From a checkpoint of a small mixture-of-experts model trained on Wikipedia.
Size: 9 layers, 50.7M parameters.
Training: a variant of Adam for the experts, 347M tokens.
Below are experts of layer 2 (counted from 0) of a mixture-of-experts language model. Rows are named router (the router's row for the expert), gate (a neuron's input weights, with its number), up (a neuron's input weights, with its number) and show model dimensions 0-255. Each number is 128 + 24 x the weight over its row's rms, rounded and kept within 0 to 255. Numbers have three digits each.
Before each expert's rows: a language model's description of what the expert responds to; "mostly gets" lists some tokens that are sent to it at least half of the time. This comes from a sample of Wikipedia text that the model never trained on.

# expert 0
It responds to: Closing pieces of a word followed by punctuation, often inflections or name endings, such as wish-es, costum-es, Eleshnits-a, Ec-ology.
mostly gets: "a", "o", "es", "e", "os", "ia"
router:112132178130104070168118119140124106167157111127095122136134155126148117121130146060175160149104128147135163139202097152159116147121137123135118170126202116128153125128086126175135139137089132166126119091121089111107126147133138120127136130115132127126126104129134117151162147138152147090121130120155164136155116158159118146112141148130145138089119101162140125161154165098173125077117129120130137104141122145141120125131169129143144071143142140105116141146104137130133165115112112138116115135102138140142125109140084110136144133115135127134120098095125107118124150127187151114088138125143131155121075121096139135134071062092148121090099129113176119141156116118098115103144161204128122107128088160148129091104110107113144132121123095149144106121114140118077133160160109
gate0:054120105141112119097092151126142146129134092149142093122116107127165113111111128113097113101137115101138127127118154107144085089123116113119121126099158102077119127120120153164099133097145121112175129112071139153121114085128185124144122141107129151085101157123136132145089125101132110139119135103168161156125142135173121094110129094177096138108114097145075134136108139148092122119194083108080142116133098143126158108130105107115139148167143124088094165123116139117108157119128138143130125136134130124158111107082127127148162093111123113137161157159154133110111131086127131130114152139112130094093114159106169143133161131061128134137104132116090193129132147133148167143093102102112167158113144157117115115143144131136120165132121158110201130108125139120135153140121113
up0:172134135086077132111152126116124108081176111108111114091079100080103135189133143147153127145153140107140140137125133135105142114104134126111136161161106130194133117187124076138126105136139135129097103124112092139114155128116083161116132138120158117171142142128136156121128117122118108113081115110143106136168112164115139151126120124128168144143106187125152123089159133134147177148107116133175159121128168105097138152172124151126162109112106148158140137096147107146103109132100130154122147104173157127134193125154112091120134138124107141156088101136138113124163147114150095106129130145124142106154160113163118112112155138169151158129169132140124141172102163152125156121165136128178117126159138104097151171148159113115173115117131116140113136101149089155128141120117146
gate1:140151153115169135111145119150157136124153102111163143111082127110138148126126142134107146115157126149143118127151135119123124144143159127125133061094130149150143147160105111115111166158134151100163132147145107095145081141095128176090131120131149149126126104159124151133170120146092115156120091082142107102138184102127139150104100158155133087100096143165127119082140092129140102124126141130133124157138139183085146161147131157087109127128105111139142180105105133131090139142091117100131160155092105131146124126156169197081127118080162126098136160070140146124136129146112093146167122165171103143123153143114107119107111116169127143119156111108072122110094112112117109143074126114109129153150128140086134079138131101151143105104132149157121129127104151122131134128123159
up1:100090126118129116158125102123113126121148132115159116114113118134073106138154135087105184174112132098137123080126129128130118136150125102128141111110112163132166118100109137116071169154171119126124113141154151138130105136114171162145126124182131161175157107133109137128109146080123104138161110078161042110140147073117126098095145121091096133125126092140126128121114106119103109172141156151124160134131155117080130125162124125124117137148156085116133127110090105125105113135121122137118132144144130133147159111102109167144125140148123119208115131122154109133090142116126125103119137124109154124093103138138114127129151126144091122135101102106156145101104105155076165127114146103141174137160137087123145132152116066152133144115105150184157122126130177154107110160122101
gate2:125152137150130103096167142143166187107140166148125108117115110098131144149132118143146085089111132143143093124078139138143139115168137117149143157082163149104137131111097156110136108141149130153123134137097097150127139132121135084133143115109137158117109094143102159128116124144145125118105157100123085153113158119121092132159111064141131108106083121120126117121100117115116097093129133129089097102113135146125154140116081149110115140101099125176081101091157160146145134131085129129150107141100086107120126127159122140175147146108109133109126169124130136151091147162136155149094131116099105126147126125089138135158118116097159142103103128172126211120117132156161098155104121174085129165092116170143123108112107123146136122109083143128139168083069136112142144093120146
up2:145095106109084098123146148154111118150117156102119111112149142072108096130164108123142138115129173109139149141116098128123177122087119129116116158144138127106114102170183128116163068153108128149105106127086121080108103142083158132130124157144149119112143116154120126117107092109156136171101127188094149125119073137119085140146152138110144133173185142110170146158109126127128118151157130083119137101126098126151103094121112142125109116086113139101135126110145112128094176128120078096132147145158137100106133114129111073154073109122145161087083115134095127144127108109139113126123136098106174109125115142167122141123156104146122119117127125125157114147138117112106130112128129130153069097175110102108137124114160103127089149108135096127095120153179111148100114132116133
gate3:115135137121137137135098190154140102072141122135129100116115145106139134102131105128136123078127075090104138161116143156121168167111116150137107157142172123133119145096146116104124095149072119072194143106131140150110165168131129107077111107100090102120140115110101160127027134142177103120140132149150147115112117109115083127136142131134150175119147134118115109145092116174130120146114120132125157123122110126136121139057097133168118150129121145106126170150153106134136140108135078113130162116162101123108115113115154143118111160123121123129123126167099139130123118148149109132142160141119147092107168088086119121196153128140111131122152130125115103118139152106146166120131121128125111140129129088149106140094167122128086127139120142111092160166163127154139147130144120
up3:150141126112132167142116109128119106129170133133119130119122109076143123155121131158112098132137111134140117186161136129134115151108112109113129151103084139131132132145118113089170116130106111130150128150172136096127124136112144122136171154156111118158163121118121091125114124088170127083153105082118136161159151086149139133113115145123123146120106164123110132148144131138093157167108116113140100130134144156128100169133137131136131149124134076137183139149112129170178113106104128129142122125153154118147141129096172147138130172153125123163134142190148150116109127116110155137155112141157134116162152070182106091100175139159114153136114113157099064110122120143114138111146093118154161126165139119122168160115104053114103103125161088171142145140142077112131083118098090
gate4:203116145132155083139132131119145111115121148191136110135138136153144153099140131128169113134134166114132087107135161134153165146134146125162120124133122134160101189125088182140115120166096182100089117144102112112124126129135127129121096156101136091136139093116156172168180090123133106117127123125129088145120133132125117107129153159088138132130140135165122125128105101096120124120103142114129131096125128132146134124163135145104128120140125149112087122191157147117156163109142139129135115159124117151120125130146137175117186153124154076095171127094154128105143137146129117156105127141137106155106134145094111101112123140105145141146144136106154108152122076104128053134122161120086118152132105158105090081093164139120128116130128147118094116136130183150105140102165176
up4:121116118115158145160143143090135122145161125121121094126102159110155138135134031119123161181157093120129153190125090127115082179103092118081126146111121130150100107155123139124152151093147096147148097137136112126140096151125126140117135148131138144128148114142117125119101142122118119134155126135140124110151146106104142139132140100139091104100134118148181124177103159161161096134129144158108119109087141104142136139110107127139115125148152092136144117108123137119088110122096139102159132133107112125138171128133114102115155091143107139202082135110118142170062141080149110157130126083121125095110152135102114107146132093151119120143119122151141143126145137117090175094152117154115158121108135178129123131133081089127116164148101065172166122143143150096126119147123111
gate5:131134166150120145105072107096117120117164136132152138168154172144114102124159085147119095106106136137123185161153079118110130189145103145167128109130101114140155150124150140133182117164101123122165092149147090127148113128150129138139133120137136160121148105167121109114123134132125104093160141097109147095164139078145139147148129115186105165128139125102165110153106113160120123154116138109128117115121174140104112154071089162135109128123133091121138108127119167125124118112090129154126098171093074126104138134136165102114110120142165170157124148123131157128073118111124086136175129145121141107111192121116118152133109119160159118138119120112139100088184139139154095148113123143073123130110143133112163161113117109135116140120124145152144100126142124096106096137123096
up5:102118114169152144135160125123155087119141137088115115186101146098126086142120145138083127160135129128175110102115145121116147134156163128142146131120105162125166115129126087099144147165144123174176144126151108126106176097166126079147121105151119080120157132143136143112145135126127132137094148140160120090110105123104134099129104156106162107129087137109114115082138150111133163145092129113121120138152149148102137154097121116158136121111145080107146145066143148171084139138104139184114110084185154133103162142128136132171117158148135148166132126115083113110086121135146145118155110165092095128154110171130094178118118140106134115114125146161118107114132178124133120109166125142143144148157134100127140084128111094112137083088158144111103129114145113119128137128096098
gate6:118126136078151169170144166134103112151128090138071163131123140119128097113121162118124076132132075120178106098142110119130137086138136140111108102132122084126156161101114126144107106139095150089130142113108092148125118140148158158111115165132123130136119111140127132121084110112116167094096108111114123159130096091192103147100192101134142101155133136097177139162151152111154133173114096132138113103125122147101120171111094157148124144166107153139105170145106075160137110116126159161128140139198128142071099170144116119099120129142123127094196126145142118141170131095151103161119138118121142116132133131107124102133158100139099126110150156145135097100146129123135116133133138142109132133157143136117141123070154129149139122136146109166142113118155110098122099132107127
up6:157114089081186135135105169106144092169174089093133164135105142105154150083136197130148093144154095122169105130160116134141110083117112135141127116121063122162119146160145135147147119097130160109155108133130135082129116138157150162117107120150144148157144114115159094119129084122144157072121134106114108161141117087184128145136124104136138137119154117101122115121154135145126153159103092098153100108138131142082099166134133138149166149135129116126114157133108090156165120103129119151148121125135139114105129146156163111130144127148152131138153132125128115120118141125130098172142154106157157113155177142166086118114156116130086143140136119152151091121158157167088142124121133122091093109180159145127159133119146122122126118153152107154106127169141120100122084101116106
gate7:135088108137114107103137145146110138093121124140168084129166140130093138138141115173123155085152154110089162086079130146124175107119121127120135105135152102127164150125140160115141138131107097123133095125092136156109169096118099136133064089120088143109070173162111116143106105162112125172132136132136133116119125136117151177143110126127138122113127119102111116114164124158101126120164143110090121095121124135104134143112126110154119132118099145142079105143166134105110147125151124085142133113121142122134165090130117125130124145117129162090094114143117069104193123128146114154110121130145148135137120110142184133177148130144123077101105162127154147181098116082124152168112114117162079118125102111120118136125164150112126082139129180063103122152137131128137104150115112
up7:129149152132127124158086139104141137121136112138118126135117138101101131115135139113198133089180057103159113164125106123137165138145113121132148161131095089107144078114154065124096087089135145140133138114130060153136112121110096074130131083126110121126136135151103128134128166101163101133117097118133146111094109155156137105111133108134128166145127110146117125095129140121129121178130093149135135150074114150147099105090126123120097105164174133111108154119142126136110147131172128085136147127124123143106160159146139116150094162154118092156188167169104164144121128118135104122142120092124142110099111094093125166124142158121108165123149141106122163103134161098125155158140072106127144179092126094155127135127133133137146149108116094113131142134126156140118163104158125
gate8:143084149113181101118139131149154052146149122086135173124124152145136146141134122135108169157143101145119138118130117079129136176130131130118154139095094136119117138122069129148112177088123141112152137127138125095143118126131153186138098114176128170118121108096155104116138095149128103144135143108154108140144158090133130111142127128177092138095138063126137137135172120099151097095103156104141137117161091148105140104119138159118173129100138114148170129132101113150160137112142101146129134110099105170173097149161091123150093157115135148104080178099106082138118146144162155135115150111129119114101130125117114099166160120135136103135107137132128118129135128134092155126105103139132129089147132106118119064107076123122128122157133110150147143154111125097123082141111094
up8:090101099115117177122146157106115128098056174157122140118130116141092136176093075133097104157109107125138151114123097104142137165142123118138151099130093113145130140096159146103149108156132100110120144167134143166160184116137129108159137108132062139123134107139144125157125120156121153105125137111120151117094131103119129128080143114136141105143125095125186147146107116118110126130149124152140122133127126150183132115122113085122154129136124126137147094159156098131116102144177125157100139136120120185182161116144128118170144113131095126118128108131187126150154113106127137086115093153132099129130118103135161158094123144135151090095094132148105123129118135131144108135147133102159191134078098107152146137110116123120168119105159165136126060124164075114129151136125115
gate9:157107160160148113108064137137173148150114125168093136110156101135138078095099127142098097171149094129127109131122147130158103111105166111152123101078146121132127148147112112155120159087158098127152116096120119143131118116124147129142129149074124114116147110129090103151129182117117125108122105179150162110147144138178127103153132142176085131107146129169124135144176159115118074129187110093121138128127126090143126179133151116126126138134127185161100146116130144119151140126124177117117125114118127137137152131149093108119160139135155122155143125108105137106079127094132121136134137108105097143101102140073115124120114104150127137168136133135143152123135127079109114135112124104133203109113119154138109118133111149099169151125149091197162096148128128153127112124170134
up9:121134089110159117173166105135159097101127161109144128164140157151126153156162149136164176104117142141114113120142132132137155164111112142164127117165098156116158110107161155107196123157132159122137138149163143110128087126129114113130127106191091115142139083125138138128143066117123130116195158130120063133117132082063148161118099127122118117149115124121151113106152126127143150116082115147145107136161158132125128086130120157139109098111113099089130095144144138149092126125157113180164131141113100162124111122142159132150097134117128103151102140128159119139157130093111138126119138129132127134148178140155127142108122136175115128101143148119141071125156135131131127136146144135115081121149100091139157095107121130139121112162173130098039134111129128135138116137122161
gate10:168166127118114115156085128098161145107141145180151142140132111144126114109120138137129122133128150148148153151103144096108086137111157135162121117110113104148144142123140113153109116137132107147132111130131123092110104127120121154142136110097117144069161103106148136129135185103127158119111129116109166173151201143140112099091118100178172115119166187126146171121058111125112176115062128159157142138119133111139103120165101117164137103066124147140151168129107127170131125146112117114120136141134138174068120135127118127105117140172098143121142102089096150120133138136131132158105121143130107143089140084141116142118093106128128129163155114156124139140127126122137131135133159146138138124178156126080189153125147155130167133136118106112116152139087106104090101114115093
up10:124095148143148095125167098134143134117100099105130131147131127149135136149047192157099105151142127109108120146118113096144116071088125124146109104111136150144130084164116088130156144105110127129184077114134141121144088125113135133113122151118110105135163166135101100143116107118129125133138092152117083124110081106067191134119133134114109116102153108132134134065155135081133163169145082162144112136130099120118116167119140113123137147148117141118145116153121137141129135125145175128164151101119148136191123149131102151132173139132111061168156137127141137125147126129126108132171150110117131105148091124129130065113113142132098180155129121138116114161127116099165144147144148099126164131110130108167141114182126142125167154130116101144137145141110129115156129105128116
gate11:076111106083140134140151151132119129152107117111150124122132147129165151095161143117146203140119093126122160122107091112115127129113127130113119142123129115128127144090146129101168156095082120121131139095112130160134144109130142124113158112142104113162090133077112091127057101141141078076138107131081147137150165113104086157107134146131104132110117091149122101162177152072122105141155130118110113114104137122128112136119143120159133152085146141129164141131090107148147147110161138145140184133126160130123098087117133128166103137151158138139119093084158129137166138120156124091095166115099131096133117131092160128140120123125174126109118145123108083116144181104175123151121096145133103141106081136150107117135097126141122134095149128151121177117099101172108100138129103
up11:142133141135150172129122123140129129123152138132086121142135128138131113148096150155117081100127133096146088120135140136154140140131148116171142104121114120127117068163108141133097125145117143114136126167151094094109134142103144118145113144128144139103130136158137150144163151153124152173101138173148112123103055140153135108166114113109143150172123174096162142084109109153148141126105098130111144178099114129154171134152137147132134093168111130118117097136163141118130120132120118098133069114129142120148116178178122144126174128093109107145124127173078113132084144142133136168147106129120154139142103113168105153140120130135124138125139107101154130158092069096095102088158179117135125131144154098103152111071172122096111137141082099096117080150153146129134185118138122
gate12:138131113107159079130181135133086165146100165143098157127143094119143107175109113123102116133124190091135183120122149107124139126117169114137120176116131171089118101126114111097131116134146135089153102127113158143151112117136161170134094109169135123123121116191127137147097106118103102150104089094142111119120122121115148117053112104106110149115123139167108101098130106088124096142150138158118107107138139120126114152162123171124111134117105171115122136111104104157078137123103152136113136126136138082131124119146098107141119139156126172094102107116120147121177130101114129091157121126152123139153097145168115131129126134146151171126069116115156141161088150129150104115116123116158157108151106117100126124154107130147126140075128132151125144130105129199136117085075125
up12:140138154179148131143113064131124064125173104127090134117083145115127132132146111110138126135129102189171144107138130096113152161153109132111137168115157117141132123113095110133138182120112115149177136135114081191116164155143104154119135155120141165128169098190105159135138124157115077144146134121127108094139151120097130195126148142142152129115111163125144111133110116104114121128124142133137110118092085129144131158060099145112116133177123124150105164177123124093149126136094105115122129129139122153121147130112085138123096157109127122173118140119092150111104123113097147123138116130131163132065098137102144122104139128137112141144126188135108154133121139107123164145096109132174092169129153143135131112106115145148128108111090130163150126142126143081118140154146122